From a checkpoint of a small mixture-of-experts model trained on Wikipedia: 110M parameters, 1181M tokens.
Below are experts of layer 5 (counted from 0) of a mixture-of-experts language model. Rows are named up (a neuron's input weights, with its number), down (a neuron's output weights, with its number) and show model dimensions 0-63. Each number is 128 + 32 x the weight over its row's rms, rounded and kept within 0 to 255. Numbers have three digits each.
Before each expert's rows: "comes before" lists some tokens at least twice as common just after its tokens as in all text. This comes from a sample of Wikipedia text that the model never trained on. Tokens count by the router's weight.

# expert 104
comes before: ",", ".", " and", " he", " the", " it"
up0:089124180162079106097106139142159131137108068116153181104107092145121222130113161186120134148103077118109128130098148103118154146118070133093139150114050120088161172153101088160172195143175117
down0:162143142133166152182100118164091126072164131167134069145162128119123088074050146140132139112124148155168097133113112159159133163091148030065111093157156150098194119115110126173057095115113136
up1:141129137103078136099146162097113100190107106142155151138158104111182121103206134115111123120170100112116161124116053123085151172128130128168131157145071093109114072115147135149158139172129112
down1:163103180155123103111145129121139120132161156169139135113138135078122116093128111072150079149084157129137140127134136094124112169086114107114133161096177086153188167108194169122105089102147181
up2:148114123120133140161112095126122164120152175027102046154108094139086127125113117107129121168147117116136096117132115124126102134166142127122107104175118173095153203128152123182015139137206162
down2:108117118225141179092120127136061108152118114203174096106160098131121143121083100178185139161158155033191145160073070157110117093160159175129110168099121096117103119149136145136188148096157095
up3:098093092130102183057123142112094103094101175142120076107158118108110133128157155113113071114157190136086133145127132120066142110152169138134132150140114127152111081134137110165146122156113131
down3:146108152138143099159156145125127153160147173098131120141178103111188107131123156137097175155079095164149117062097120117101157151110116109097109105095159116085157130079155138140150114153123170
up4:129157140161104118117122173135103130158149169167121085151105130185099173054125150115141093168093154163106099149074144148108153119129109136120129171176179106156157121103105147168122148164110126
down4:108119164140130104145113133104074138148145136154113082147151162099134127143142153101108186053108156129116132123171153112112151119120180127155119140138172177204094141137140122060101114057215164
up5:150116146080155119069138190096139112098108147109088184122176155094120068117107135067124071166167136121074156156121052121158112063147124124116113151161166121150123167107167112077113183120100144
down5:162129122101165115130152128105148170112154133169153153070102166113152155183187142159175179147130089107201116165132134138149140170172180091112154169108121147125149062138138147071180177137127142
up6:142103124132123109077136125128125184161125112097115139152118106198179111074166234153155078116189142085152168152139125109130159109163060147149151137065143131149156111130135124117091135143119157
down6:100115151163110120139129122095110141093158173199163234103150110160136182114122034154157179154157160147150150134078126074082136157126101085124123124115110126114122153153141092066108164202175160
up7:160151130119123154147075102151208108151043132097078151127097064142118046121106149074117097042102112127119159148087103082107132103067174128181141123156149061158071129167196161129110119122174088
down7:063145128182087119164171135149157146120165137099114112144171109171079104186131181105113131147110158220114075181184108080109081106119111139143124180103213078115126141128064091140122170153097137
up8:121120091132065163100142021168120164090161115111110117148146123119105139062171133088165164110154163129071152164151101100098156157132140130142128158152158147142141139100139117166079129123124092
down8:110167145097123141101073099179129122120073096153128148159121116139105138178092181158094121100142126124185198160114085103108092104132167071137063130136116157138065089149141178130210140108166120
up9:121119087153143088090126227146108126153156110144124120149140133143123082150142110114118118125117136099094126108121081122130144180121180133165087193154179149149134206130147109207118175112162165
down9:116072139133121150128090064121132122136091089135168139154156123116074157209121126142122140163168136163117101175139187138158135176117125142153086097154099112156112182115079112180115129070099133
up10:136112066154152155135126112155134156143126168110177109130191152103114140130118082106108179157126119162137151145125118158132140127134131101244105167240125124116116097058107157113157102166163111
down10:114168149193151163160133155122105172072150156170104131151134115137057108081134088121131119144100165087108113068136145127128184131138085147105080142108156108109135184099158085153121120143091141
up11:119154098123104120134116105152119136103132074111106071180125101075161126114087149114076145149124093131125068134164101133134128109165144170132098113162096074126110115169147163102157107103130100
down11:088138125114130175108071137173120095170156134136136157075089111101134144099148089129152083071184139135116141136112142159177188133164137180206095128100167095174124090133153159133088091136119109
up12:102036113158129180132141100130142134146154170139115101180143114090109127102086087117180144143175138112106122105161138131106125085126045133126140131151179098105139129085086086124105150114140123
down12:110081146159158108094145148103100190083126121161189092125116120128121164107164174115119122178142104129133125155112125119083187129149111142115069139110166165169158138122108069145144151071157089
up13:133107131133071116141120077128135146166094149144153100119078108164176105126157103075163134172087191129128097149122114116163114181100162085111140125123162100158208127118090105093131126091121087
down13:145130101165126169109141106129125165101142103068135135087149074074122104097060160157084117077084102128133121080105118060128161115127165142149124123162080160083108126191107123133127126145141144
up14:139101121093137087115133103137143140142156131175186124111128109086141104121152129137160120174114120142142115133051121112104119126089120123108134143173124153151106169120073082139174185072182128
down14:190141137062148104096092096123136142170140110098096121146061130172122164145114172135152127107109184129127145094154083178106156138106154113120111121148107132141136094129077145123133180081097119
up15:093095108137061091104144098111118154167091094102089100097152089134139185080127148120150116143120156114156128147150115117096096094124129119138126121116148084186089130119170130139138156183095082
down15:111161096126130120098148133114098145133108064149119108098154137098151192042076196139129133160134146188153117130089151077148151131112127111110101114166112143144123163117142142161131129131161097
up16:144111102152212044130194150125087131162165187122107115061144108137117042143129108122132129149129172163166124112170141155099164136112108110218077123187154112125153190142127108141123099133107172
down16:093148136150176097150108087067144218084097169126154140150139089092097208104128151137155173181118137075186134095155178182088179163183133151116109135052080185117122136067108097158110134122144145
up17:153098161118078120097099122143139154150131143065095121121162099152096157081100124158151056127155124117154145145157126184114131125166142101127130175144045144151162079123163115125129106149141191
down17:131202144176089143136149097089138105132078076154109165128113105084132120132112149006095163110107117131131130116126112213128128131164079050098078111085146118173174108107141111123107101131105107
up18:153096107133107050121086100144131150130055120118070100100099155152128125135125112114152142058092136151181071192121062124106126162112138145076126107129122150186153154123060170129131119116154101
down18:113166056215092099135121129084109123140164115139123107101101096138082119193149092164082128112079133174082108196102174097106133122125133163168122111078083094148116104176051123104082143187140164
up19:111141142136169140140114130124124142108114139110178107121125143116205122148116129116112128075210119128094131138171086129107135112128129070090062101149157154122106116147125175218147122111131117
down19:104111112110152110120111166117158132137104101102140114091074111159126130144139158135083105162127100152139116078119111148141133124131090142136204132142163125176158111164124097079197102198074079
up20:141146130137072091079120164112130180165078145138171114135161155125098089102135071153151094154104108120134059199140114144111134132110121104077136140133137146130113154131148140138181117107156115
down20:158122111140164086123110117073104132177129171125169150126121107108125107133125122155086185201156135141120125137120128062118099113081182166190142172176106152138112146115093099133148118174100096
up21:116107177113103152051128096134120129144117050124111170116096139110112114172100123131100121105147114131074151062136166126085101134135122128089164140145147109142166089159170117153160142136141160
down21:155164100144121108176109174107115118117174139167207103182211129116169151127104155115107101127109077135168136108102115143152147132118148100141128122116125153195136163127151092136123006121097121
up22:131145131123139126215100155129128111127127171132150126146099157135118193089154155117122147102187147110110052107119086215152065124132136095130123156170124089110057132178090164099147152100157104
down22:134131134107081104131086146104140131088120129133113123129110199139128172135118117145153109110125180084099117128136130162132144147127138153148076084108118145097076096097159104146160077139172195
up23:144087095131106072176125132155145131106130134065120139118100118188081127153118161114115146084110143100121239127121116129147122155175174145179146095105150113112173112179085109077065121153166094
down23:089110090148136171161168132142097139123166157150153170180151120128121106144150113148137134119028084147148186116163128127158180111132120136136102069126114118075086136129110156132107179103145167
up24:098085133137127164139139126119138153130129163145141075139124110086138129033155149113077108143091152122097161117133090098108118165153083125161168109120095124069181137132110189145121178124174118
down24:122124133201093165178130128078191150137119165067140150130111116145106121144100144212125183128115117093055091090076112073164054078127108113160170164089132141171102176110127132108170096147117181
up25:118164138111122169154105127099110152162114111094079192069161051099178126115104153089163053081106213095146114167139108152139118124145118115148152117101196120086106113137143117133162102133104070
down25:161186147101096123107070068159122147178189051152077168134091136124131077182144109070192145107201179162094106177142129096129157201093129181127175128151146149133100113146096121160125123166075135
up26:134103112112111141114126058105107121138073163090066057122114093122158104092155178165148087122117145129103048136076095109086141195129105137101158137125155131128119144168108157158088120148094116
down26:111156096149146104133181178141115181121141151149141087130093151132120107091191145131102117163124126132060090097099152099090093113152140142179156139119168107099129146122130149168105097137151131
up27:110111155156095108109091111104154160111095135120168110127138104112152063171164099139147158117155101150071155175110133125127111107063132123089143151142153145168158149123180117116129166144129155
down27:136146108123127129110178198154131189144103150158149117084092097156163158127152100129057177133067113136130113070072117062171113091101167103106130103101140111122158182134127140125138117076124108
up28:089122129090125139102132117138131133100117114094165194114084164106086083127103102126208144147165154125135133125189123181174119117148121137210123151128116121136192044126124117115089155142083129
down28:133116111152118090155131122117111157139174112120114089091131088100075163102127094152099119106161049102142064119090092119158156071127070155135108140170125143138131212097114169137097092103169057
up29:098089120128066076101167105102107133132045153149124132108145112153144078071118086078192121097170187131079131177137127158170120111143161106113127138123125172116137090096076113194109137133154119
down29:156098087199137116172119128116108128110112112131138045072126093154102109143077110172175106153177175067102114103088082162143126177223089129188087152109114138111115096155116094184124205133093131
up30:111125125114130104138125154160078108082096117150077113081148159106160125067118140118092138104164088099069155111157129150095125082137162148050151096203136138157122166126145131151124170126163044
down30:139085108127116156168087169103144133161181121136134168112134047138139107105107154136138164153117058152092121101144165151154194142148134123165114111102188117111128140117193126142155082134132051
up31:168073147078127126168105116112106146172134162068153138116136148146127149180141126148141133089157152154102177124123114115144152135226129138153148094080160121132121154138073146099118143137125167
down31:125127069163150151194131130117118136116146153061106100145087114135131100091144133157141129130097081096098138158155159139122069075142136132187120138111084147051092100120130100116099185119116094
up32:162155095107133110065082105123164122135040115113059070175072121165117119152116142140152122145164152158066169138097119131142136123084203111103115075145150172117129153131159076207107132099138025
down32:092211117232130117132140120109090084117136174135146124154169114159184112142121122124092149143168077162113113140179094072174146102108132107065130171136087054187188092133112099150118128126081033
up33:116141121136099097131141161137137148175156194132089107142213108105137157060121107155154145134119108114125122147059070118057079112075124117186130126148127102124104107102145119143131097077098199
down33:117114205147151104178167111150151185181135156129113095104165065105107136108150083080094135079198138151155103115093121104137122142142106163140135129032077146129143133145098157133107120124135176
up34:108099117165174132121126158114103169095145152141200112159181128087117077141067118083108162128130135103161132124107135146100151102139184133105115112150148110105128142076087100149106050137117213
down34:065161138144174118124125114039057130090136179144146089161072111111172170122158164118118128128198123162144187085091057169073082132138116116066144092172118171082167126125114123175098130131033102
up35:130052138140149112175133123138130146092130134102094150154186160145135127106126122113138080115173108116172137104109123117106105094114097127140129159167105122137111118086135078121154201086136168
down35:070128083097149168088084184155105032094131116123159098124187139098142134124133105095141117142067103168171079176130143125086114199139128124151116164142132166107141110146116116162104151084109094
up36:109074163124101142090112131128136084123142118147091111126133163104131131153134136159107121107136140099213133109067133147134114123162153123080131150149168123144123161159130046126104144189085115
down36:118131121095104168103047150176128113181137080133189127153133132158151145133152159099160135121087126126153150134162097158072116098109133071106064166097068134141136101134127099156104106184179179
up37:108058121075136168128144129134128164123124116184113159103138129112157116140129109116091092141126141104142156157151173154223122080135141098179097082119179134079164203096119168114089085137116111
down37:139167162140138128119183204117163095137143132127036166185124178122120160117189080155107112125130131124110173169137135148099126188114147180095118113058175125160143106093150121123063190148109141
up38:135090158103119137065146104104104149128163135193053138147119111148137100026170132110174104118092146124176185168124053132098156174154122101140134132129051107053161131070130142117155139173136108
down38:175116152134126075087119177118125127040151149126096153158127139097119081140089080148081141148119125093087134103160170099158115143086151102095092131109118084153182128113164173093105125138080129
up39:127134086096045177113103117130125128104110150146070126130136162134130121083201145148162099132205114128122146122107120098117083063111155152123136097141099131144124130146031178141116094166138139
down39:110131057083122083130179172092095128105110093152106101137155116136144129108100152159163159113154112129133159143130185128090129199100097127163139109104174072115183126122168169092092165086130195
up40:154142153150224156156152113106132136130065215134139142184204146163063061134130127138097123094107126143141087098121097145139129113166163161140175123185082095093121139157078160112116131165145182
down40:117107113140105076171157120104174198080120137130107180145158146052107116171104120126158099198126137109132100136164156114186138110125109137131122159116136119130194125142097124092193116187142118
up41:122105159082104139132100106115151120127162104069145161086120141081134102111089200111132134118171208107113207127091124174087114133116152133091132129150110140155079126114191123119146170163144092
down41:155172119122192126134131122099126089143074122146185131105130126123121166114095198129110150140107129129166174105152084138085095116125185124103130101104095195071096103187132079122165196176123128
up42:126132179123092126168121058118137135142088194155074146149108132091173097129170112111169136115179157094160108098115169086131105113160115096177109117082111057144099096163148143117155092161145110
down42:084130154046150109133143138131142103090117095186118175171088136137140061161151115158132100132175155158086126085065102170138102108122166131161143131128136123110130157097081131150159145115093094
up43:157071174127051108084153090075115161086138141105138138158173122214132091110069116144202133148132111105170163127116153154111128119184169126121134149061118079138148153085056144119138191105168151
down43:116181115168165099143164173134114148112116089142074107142117166143138166102117122148141133126163134128097059087120127100115113184178146148126058108199138174124119133166203115116110129124062090
up44:101150153120113167153118099130138123122166176107099154131161107169183108075141113109157122148152107145195179125111140182151122114115129088121115134063057159177103110179120075129137126197149090
down44:137097109142156117132103151122127143119105107082102136099112094127084083156101061104100121154147111193122068084137192129125135100171090120137068166133061164078136151154119179093099116152158091
up45:146109103136097160110161109121156168131110107089062094128143139139133089140228168116168115076157104093166129122112089146135084127162115117106023202078134055158134147135133135157127170156131102
down45:170054141130073121089101120129109159089189158147131158130151112176161175165126131092122160151096112175109147171160167148096204139070113141080143116094163136128128158141168122146142093104185120
up46:181165162103161113151150197113112146088173117153118041142143143124131089130132146166131106190180126128043119206123090114118084169135119133025112115117136144130128109146126099089173091119130196
down46:092163122108120140079107191177091116131153169094097135109136137132093086102153152134091114102174134102176159115116137096100094179132142181141075114162158137111109114161171106161123137111165118
up47:112131140039146162187128114103133118132122165111117134119112138154088092155137175119115091121150108134137114065108076108153099069101143151116153136127094130135145202126130125137158035173132133
down47:136158075076133119181077076126131119176135137183091119162149121136120112102155111114116127116131057178150115138155170092120141075066121091125163143139127116147105085191156139063182121153122117
up48:133117128131154132114144101111162140053176115140093120142033155074187042134155155127116123121187123084105111134120149108168144094096108139115125132130139127153093107129114153123134149174132110
down48:127170066136076037120142103084059109174138100170126132129110133133189149143164132091136164135146126166163124133230135122151106180134092079169139129102117122089135118126116111076148100143172129
up49:100074116101116205109148111130117099109097154092115097154128094110132136118199148135128126087160105114123090149192131115139136123076157096170102115172156083082205118151123139152088118160195132
down49:157125140151058136116139094121123101097118149191099132168151112108173169121108138124162149160146129168171138151131119162139100164144113091120135114111121125140131167188088145123125117107154137
up50:138088153074065121103127139101138100101108076096131127147148137138169165069169126178126137142160127147100146147113140129091117118179174108173164154058090134153125107131096168124132126147119129
down50:126110125077110154154142128143061108101145127168122133134142134155113119117138102051172101183094098156105104102084111166095118116093171097067133199133055135146117081140134121155119118135113141
up51:191161120092165142092131147115114144085150141158168102119192148160079146098122119039147135172172132143121134104115117166161091097145146089135096093101114109173179186106152128062033194167109142
down51:086112123126103119114157090137067171150150131129106153131136091143120133165172136078135173135045136079142129074158092182092142124105106164119158182136144093160124109140135146136131073098177061
up52:121124124115101187155167096117101155080075198113104123156088143121063147123108144124128121106134132115149143101100103101132060078122137081136127146115085170170133118105131159118138117180146093
down52:156107167152161094101106162143100126130160098171159120118137123110171129108207094143065107171112092179139167114079169080124164149123115091108106115129119128134124105137167168088180158148131099
up53:148118160150112138074148058108121090101118090112100126110104084152147142129128147121085138153152112125011041136103115099139122153141115096130147152121075156070170112168172101119132089188133120
down53:163100186088069048072092114073105098161099098119115066127180133075090124131131106141136130145141136181153211133075112173104145184138085139163118114073077152105119119146130143165056136095156144
up54:175134178142151166167124052151116153155203133126112121159165116122144085044172149133081126156115128144199121148070102119122153125069176151097079168110118154115089090157073153111138147151159080
down54:081084130172116142139098136143049065117138086178111115142135119109118045125111135119092122138147135118126112109124164179111112068104116122132100153110136078094166178197122194137084158136107159
up55:116128077128141107092184167116148146113111170137183091105150136147146115066134127088131129180145138098096164116156123124056122100091098135203127130137106070123136121189128128134118172155159105
down55:099099129161113056008183114132118134124111138176153123104172125123078161100143120143115174132131130111174092090154143109110105087158125090108141132121086134154157180145108130092142112101135181
up56:130102109103164180114124171086137130106108111084075135109103135116189133093143150096172144062180170103144079174123130122162096166230110114199178135114157107152144082102177126117153180136121110
down56:126104166108179128134148112150156103132181105150086127096143091153109142090055170154078116047105138158112116131123079095123122123120152131118129133133186068134148116133120092157131129140108151
up57:159115135128114141183116117133118161124165139107130100121065103078200140131126133185123198123127131118176084147152103109129087195132129127146171080121123141132193119121136052121170143102142072
down57:127147177102137132090183153132137115156089143119140165150110152205116145148155170110128103127125104174105172107132159130099151141157100151091133142110108147162142100081161067125185080131134168
up58:130136122027123109143118088090137115099171111142114155121082159127092104141126150120128158154184111139114158108066122144127068176066126113079084082135106104072147100152182099073079143145097124
down58:140110122136104111093077139130130117145112160139113154170102124175138114121159079130141173104088123151148125136134143137095166129170115151132069106114099105100083123155120129142145148115151103
up59:147116095157155146146145172123139111142177130147117080126114113135171106125085133106042108115138107127083129109155128126110110088081094126143101056202068148099115067107141167183134099203082100
down59:150154131127175074169095178153117112086149126134106156125071084130071050098124115142104160160076125145109119133139114118112163117143138164153110085099127144091100218134114079169166144149127103
up60:090072163100098043122136137108132135180193212175154098148171098155101164115097121073130140146074105141106137128140135163141090152109152115145162168106142084120118178147140080074138175187132178
down60:142089084151083115146101127133060137149141094127077186150157059111152135142083122106133140119134095075144137098141116132089102134149136072113113109081134184111165136162144147144109088131155128
up61:131098112141118164082130102144093134092100107148152093169114125125078158146151112118172110142083092135143106175142123127162123142116165127132161136162146132177099090086145093159174120150102066
down61:132129168133078164159126143138114123207115070105127169142101156150134063096132150129118117089081120154099143163053110091173158068130125100103136144136149129162156119165125143118075064163195118
up62:209144127138106113144129169130084109099137203150145097135139136154174166113125132165074118145104151150134121106111113111119142139146128168095113156139166119118141136117190100118167181132143030
down62:106082195116092175125107181127098115114129168143138114158100133096198195120157182184159131189074074153149097106151145089095178159105173152128116154074098125129154078121158048143147087126175126
up63:122141147136149078149135143151109138152089118155108148079127154170121103141103162125112071112064136144095110115171114156127119129097129165165167083094128121126089075147134169190168157136139123
down63:136077098126137160126058056130104111118174075122123124162100101102053116068147188129094128104208099178102089143155181140108135179104143136137100071092110079152157143109126116122101116096109122
up64:125120146165164167173096195143165123125104158153147066171198126097101127107088148108142102079068117134133121163136146161115122117126105119157142130130159148161066124116140146170140100137127148
down64:154120105142119094103081157148114129110041117125144111090177075102071121167155115136091109203155108182169124181124108155135121043149124123144167144152083143148180184173176182144159155132110123
up65:143140170095182122115148073080140118175126135083113059086146050128169122093094143126132050088137125129127101181115056143118130206186106106129148179139127072140106069148162173197126125144151100
down65:086179158169167115146121067150111132107154161106130185096106142092182108111138127067171082101129121090182090183092146180113130156166083185066146136120108165109104097134133144145146169108110078
up66:128134101084172096119133141132122132084131108211120141175148149076127143116077126121097101125188116146138088092138106159131103140115124111100062116187134147152122163098092157123112130085093080
down66:182099104123130097100117128121170126146109158128059140105144116125157085138165168162100112126130148133109140127088086141154078118165063107206101159172146118147092126175150078080079122141128097
up67:145141137098127154159133161120116102131136144121116085129093121062130143132138151087176113092140154179114065120139113135122110131153113127089156093136129207185070113130090098163119116125146111
down67:150112138138121129129167136120170169102155094112092130148095093181143160118147162134173117136161175084167143108141177083154134072151176136065162156187185101116127104107110104174156043124143206
up68:129081092135122094126119149095159132165126113156062105126133108133145159161110179077125072072142191125103154122121098138164125114139101130141109053186086149148123053121104110114118167124127143
down68:096135119138118108171104100103128108115132148176096137139176144130150164117170089136163174133142129120135093134160123174157190112095157173163117132128134165113093127193095117136103096096145138
up69:111175093110131106152113163141117110144112161093137149098124150111115179220139118139099132103075127097103074118157161146162125127159160099158159136058136124122163176148088129058117132137144138
down69:128153120119139135080087095150088135162109126101130144103158124152194114141072106111145137112139149150124117051147169151073141140150125099155138127128114125150040115090198143153108109066119154
up70:185085151125097181124125103119119124193120108131101121127138118140130122123157139048038127138163169137124181093121181111118093157067128134143173092126076166132098110113185208204051141118152101
down70:137126121221088089170157119045031095121143163159111139163181078126108134149139091134120197134139069126077105139136123134099166098086069127116136170121153172120098155054151125150092105109121097
up71:125131177102101052130130124145171146101110131116049108165145167096157089069142151108128133146116099125058157121106111099131116116084136145150139186110186107194131140076109152143133142155178094
down71:164078150123070125093096141101010104101162173197108143112119134159166176117151109158208131105148080128158136155150131097097112140107176126157129203167100153132124098175131139103115148120087116
up72:189160097110163113129119110130104106094106152098094119073118132161148133165108106182135156080134079142107052117137094108132146153111175133114101121165113107163110159216152108103140104150144092
down72:135157102149088138134135132101093171162136095126085108138130128105147101140168085128092047128086153112125135168140142120115161144148115155101125098105159174159163104115129104213127118086114104
up73:182152118133157122137098161177112142067123153171077097127210164229099125116094126127124122118106075141112097158105145123214137143093146121093160084152131131111101097109084165145158106129160092
down73:102096119140127168125104128124098125172161128123131157138118094143089102186168139142107124125129039073122168102125083172131145117112163145111072144124136088189101138076106091163147142105152099
up74:108170116127130108157089131165130152128090117116120104176087127196111140090128132110148141143102107122141188081072143131139131051112141114107166121134145120110147148148169111172186079106190134
down74:132099160163108153090138164123110111192100148141114126077166137144149160154155123116148158160116170148084056136089175106149106094145153134139091156084122162097097193096126131181137107156183065
up75:143163113117150160096133103119145184109134088090178098091157087103086143048122127115094123198169106141180168096157111134168084176055108118157113093138104124148118078097133082113114144123139101
down75:142081091181094148171135115137072099143234129128138167157120142113192098133125068097107117124118098130128140125108181089153168115074064131137132100130172113111124101146124155125089142113171091
up76:125136136088139169174120186101150135151137151087118078075143118104143118146116111114104093136183154100182170130060177148127138197164132116072183094135172152122085057125131132162169140117131107
down76:119082104134146063161085190123100120097103161128145146142136162175137105160167127118127132110186087121141129156122133172145181147099137084136112146104115146136125128128072136170113164120128188
up77:119128140049159075119080116140126178160093122022190107151086108166087114170082165125169109159124139117156111119120115133092135184151167099158131160142090137194165171152138108131143118164177139
down77:125100136142136108176115089121070139103105177119139123101152065100083119153139085109195170148170085183153148099160128131165172167090046129137181140111082150149167129083046160136105089121171177
up78:135050124140076170119145085113101103145106137143116039116099094154125083140115102114166141151147189141091069121152167113135117141131098127108147153118128124185149145129136064148152163181122085
down78:168116182126111167128104118160116094119206087079145098117139129100161118128111218127127086113126151145101107135125111146124059121087146094135039196150130082130170154177185101145130133133168105
up79:155087078138138154109087167144131128129115167062165129137114114111134088155070088130097117154104141101110161112145160131110106068142174126148144142133114164122179179100089115130095151150111149
down79:157085104213053103133106126121122102127125150108086088071141139187159104153130153152120143091102135159090131127092107091114116156150159124118115132125084126168058139226143110137082134084046127
up80:169134139107099109146139163109145151030175155111159157143097147158162128097133126101079145173124137125131134130170127137116132156068201158144102055188115123100185151075143075143157148125101079
down80:171089190142165142079102143174083120100215194155138142159082125165164162158155127144144189080108084155112117162110113142120182108066089113113162171133138107126111162083122110184115089063118175
up81:138058173091187144099128089083133159107031092094160142138103124100143125161186137099163131095172120113086129078099142129094159085198115137132122170030139065213119136080128116080138125109116153
down81:146118063167132135134085136180094144169083089132170137128079118157083143110083130134184095147204134144195116097155119120075114129099153161157066126214109099106088123097070134141098082139093131
up82:109087183090060125111099071095153129174084130136086121140173117099188134149170101159142145089158143102156134116094126130103151180172153124122093097133131077115133137180079126078130157159159152
down82:173139135141164133162140106136094115114141112136096080110125079064098108130119154125124064123135143107154079129117162142139074128165088118144103170126155176137195125131133113086091162106149097
up83:157154130140051051124090090126144161143045211151104125088055123113112134157117120144131132105121124123137073182150054141146125146120149108111143155107082123164135156147105088090135132090165128
down83:140113080184137145161131138066114121139185170131122162094101111180184146138122124165094160099125152167090118210115137118136120119110151193205136158098078150164146113134035108104093069149119147
up84:130169121115110129184155138118124119138154107154180092109119166068134171178131161167123081105131167133123154171126153159163109137189086150121097081184191163160114121182101075127168183148124133
down84:127105076131111084163073122056135148129118162132111151088140135123150144143129168154193126130108113164145134154160089128195124122141181120088147139121177096136111158114091124107109062122129131
up85:134121127150141126153127125132152139105186166190150126154176134113096150111179105156105160096124153101159089112077145132143151108067156139143157163061137078119145184139108092035177136110215203
down85:102104132129107119125143052104115124090106144152168123158200107092152155142125084108140187123162129179153196104128106162167045158141092109151212065098081120103148098130070109148117120090072169
up86:098080116163104145111131088127118110074170144111095140183133119131102075167104168160134119140119061144211069129140147155141106118123144121119165124177151096102148096127088146123084106184193140
down86:109108144164123108146118072116153145193094099121132098159165136125091139145087189171098140135097093136170110143070072116124119107157170093117107128145143166146172121143107068218142131158132129
up87:138149106119163146099146174134117077103169161119160125171118145096144136163100079153114099129160139132125137108162137139065106139145113126100109121130107175136102110150094092149200001134123196
down87:135132176080134030145115179139132126126098124143131079111101106146168137139111132126109091094174154183108159094137060141168146117128140116151083164136093138061104153153154150133061134130143112
up88:126101134163148091103150099118131135087153192095120092101106123089121148153115130154168107115134131146152114124113139157159116141156133099143135106105144134098164106103116160131105249076138135
down88:142103174173126183096139129128099104123172094085086156136084099053160133148137149134119160176127182160076119137181196134150133153098108137114082145104170133173091183117159104193120053097114148
up89:155150115060163082105111147173138101151081119118127144106101095138131119127136113143065121144152125138138131120099147099172089138157151108132146110139152135102119116142104116064115126102137113
down89:121132152159069147119125131092058107157151168133082080137100132166155132145130178178091107126132129117083171067159132168110128153175127209080129156126073129084110110174125063128103137099134102
up90:116160166129127147157159127098130129115130138156187166140100112130152081153155127133175138184152129119098198165095150140161076143113069103120142129107112152131088069126140086124134147117139131
down90:127101133108138158072019101128107152109129123078156133146115117139157117126117122123093132125127102193148070053151126131082089172139157199155096186127042130143093082184105148101167132184100126
up91:129103158146150088079133129117115086146091109117156120152126123133086164132123148130130121205134146140041154156189152148061111069121085148149146144147073090109060115136057113145172083085102140
down91:180119185106099140090075109212141133083105096121129127130081123125147098177113071123179132136182158158083113150065096127085136142110129080130136083175181114122123138097099139157067167063171102
up92:130133159099129114119116008120116160091117165095101145190094090085169091091117127137101171088122123103097146127138124138156136135124099151115121109059175059073137135131103156060125165196133132
down92:112118179169141107154200151122065153180135145197115111159118127139102132120156152102091090128088133123055100092116146061121098111155062109077130120137183109108152127164166084121080202124114144
up93:104136122115157152179152091126147102092112162108182100133107149126182093126086118147092113116128143136138194129148136096150091120130139125098123073076150148086135175153078153107110156111164137
down93:158131133111057125150122153139098104155136085160098147134103173147162112132140125139107072207111129151123141102103209080105134119093159166139126129086164098110106131147204105120134127103114102
up94:092133143118043118138105135151154086108124163155143139121115149133129126138131141123118054116188149129113133117083095152154115202146116112130126086098109121100165111061191115117091103125120131
down94:041158158154120083191094153135102116102131126122120122107098127114113123151196161165148102122139035113073137182107124162126107186129100122174137112134181124141145141129139105138139058137137112
up95:165126122135163110143112142133146148063086166137105137037121145149114130162107123119109132125160123124103103185133134137140114113178133118099105164167141146136176144151099133089135102084134134
down95:095211145129163109109180142118109105138136159127114200096111118150139089151123149095049122100140076162148146196170143123079152123147115147076152119121138174167119136166098096121170067088098117
up96:085124098147125161109128124135119110159147124162133088188147133147109130097096115104092170130146130111096164120100175146156107143117144124120111025023136110089178121130087027111111085171098148
down96:141144144078141124131195155119090130136119160176103150135074169215113156124138132131129192129107127121131119150109141153123185160131110114136176136148119140194126148185115111138129120135082084
up97:150107099133114130131141086130139104128145203177137089165109153073106134165151134173119099122152151134161073076124096136122104117145120114136076141098150058174176166153093152161138159093102177
down97:084124181099153156156117104127101109100167145112111122066128095127112161158143120086110085132121094115119175117144128114099089157155152131069135097140181166102177109159109125095141119107146171
up98:175124164155062135118095132121070103143159146103077118182056152100061089093104176135165091130176130150176135164178083112122147193200148153144104099116096155152144066138161086183107080104095147
down98:125159152143140113117139124174107085110178108112087188108096128129100108148035137152152114128153143155138151083144126114095118100080108142157127196106119166114161140042075139127109138152140100
up99:127057080147134103107071134085117128160112133112117108164093136182112131064128123165190132143132133129095101140114157153173104081118158138179119176098115172139167094089112137134142137136107173
down99:106125140122055102130113092166122156140085133133083083103167124176095158124079095130171146143120123087088134118127118208072107131171166212121103182125143106096109092120198095176130126104149096
up100:121139129156097110141115123102139126063141093149137093115152127182139054137113176081165083128084119117101139151173127115152139136124162176042135125097125082103140135131082102157116105091117153
down100:097134124096104080143092169147122122159129161134133153122101215140200166088188134108174144132149102083104149135118142098130116157136162068138123171105094136127163159134161139089088110089069161
up101:142119126140084131132121122147132170193156152135105130104120123080111142153188145125110085093150148121165132147102137136111115145156106120140081098137133088119151051186152143132157128138121154
down101:121154151070134128094184107165139132121105160150061172128143135086120147167150155081146100091114194122059109109174147119105131154102122109116082098150139140103143167150135126165104097067134138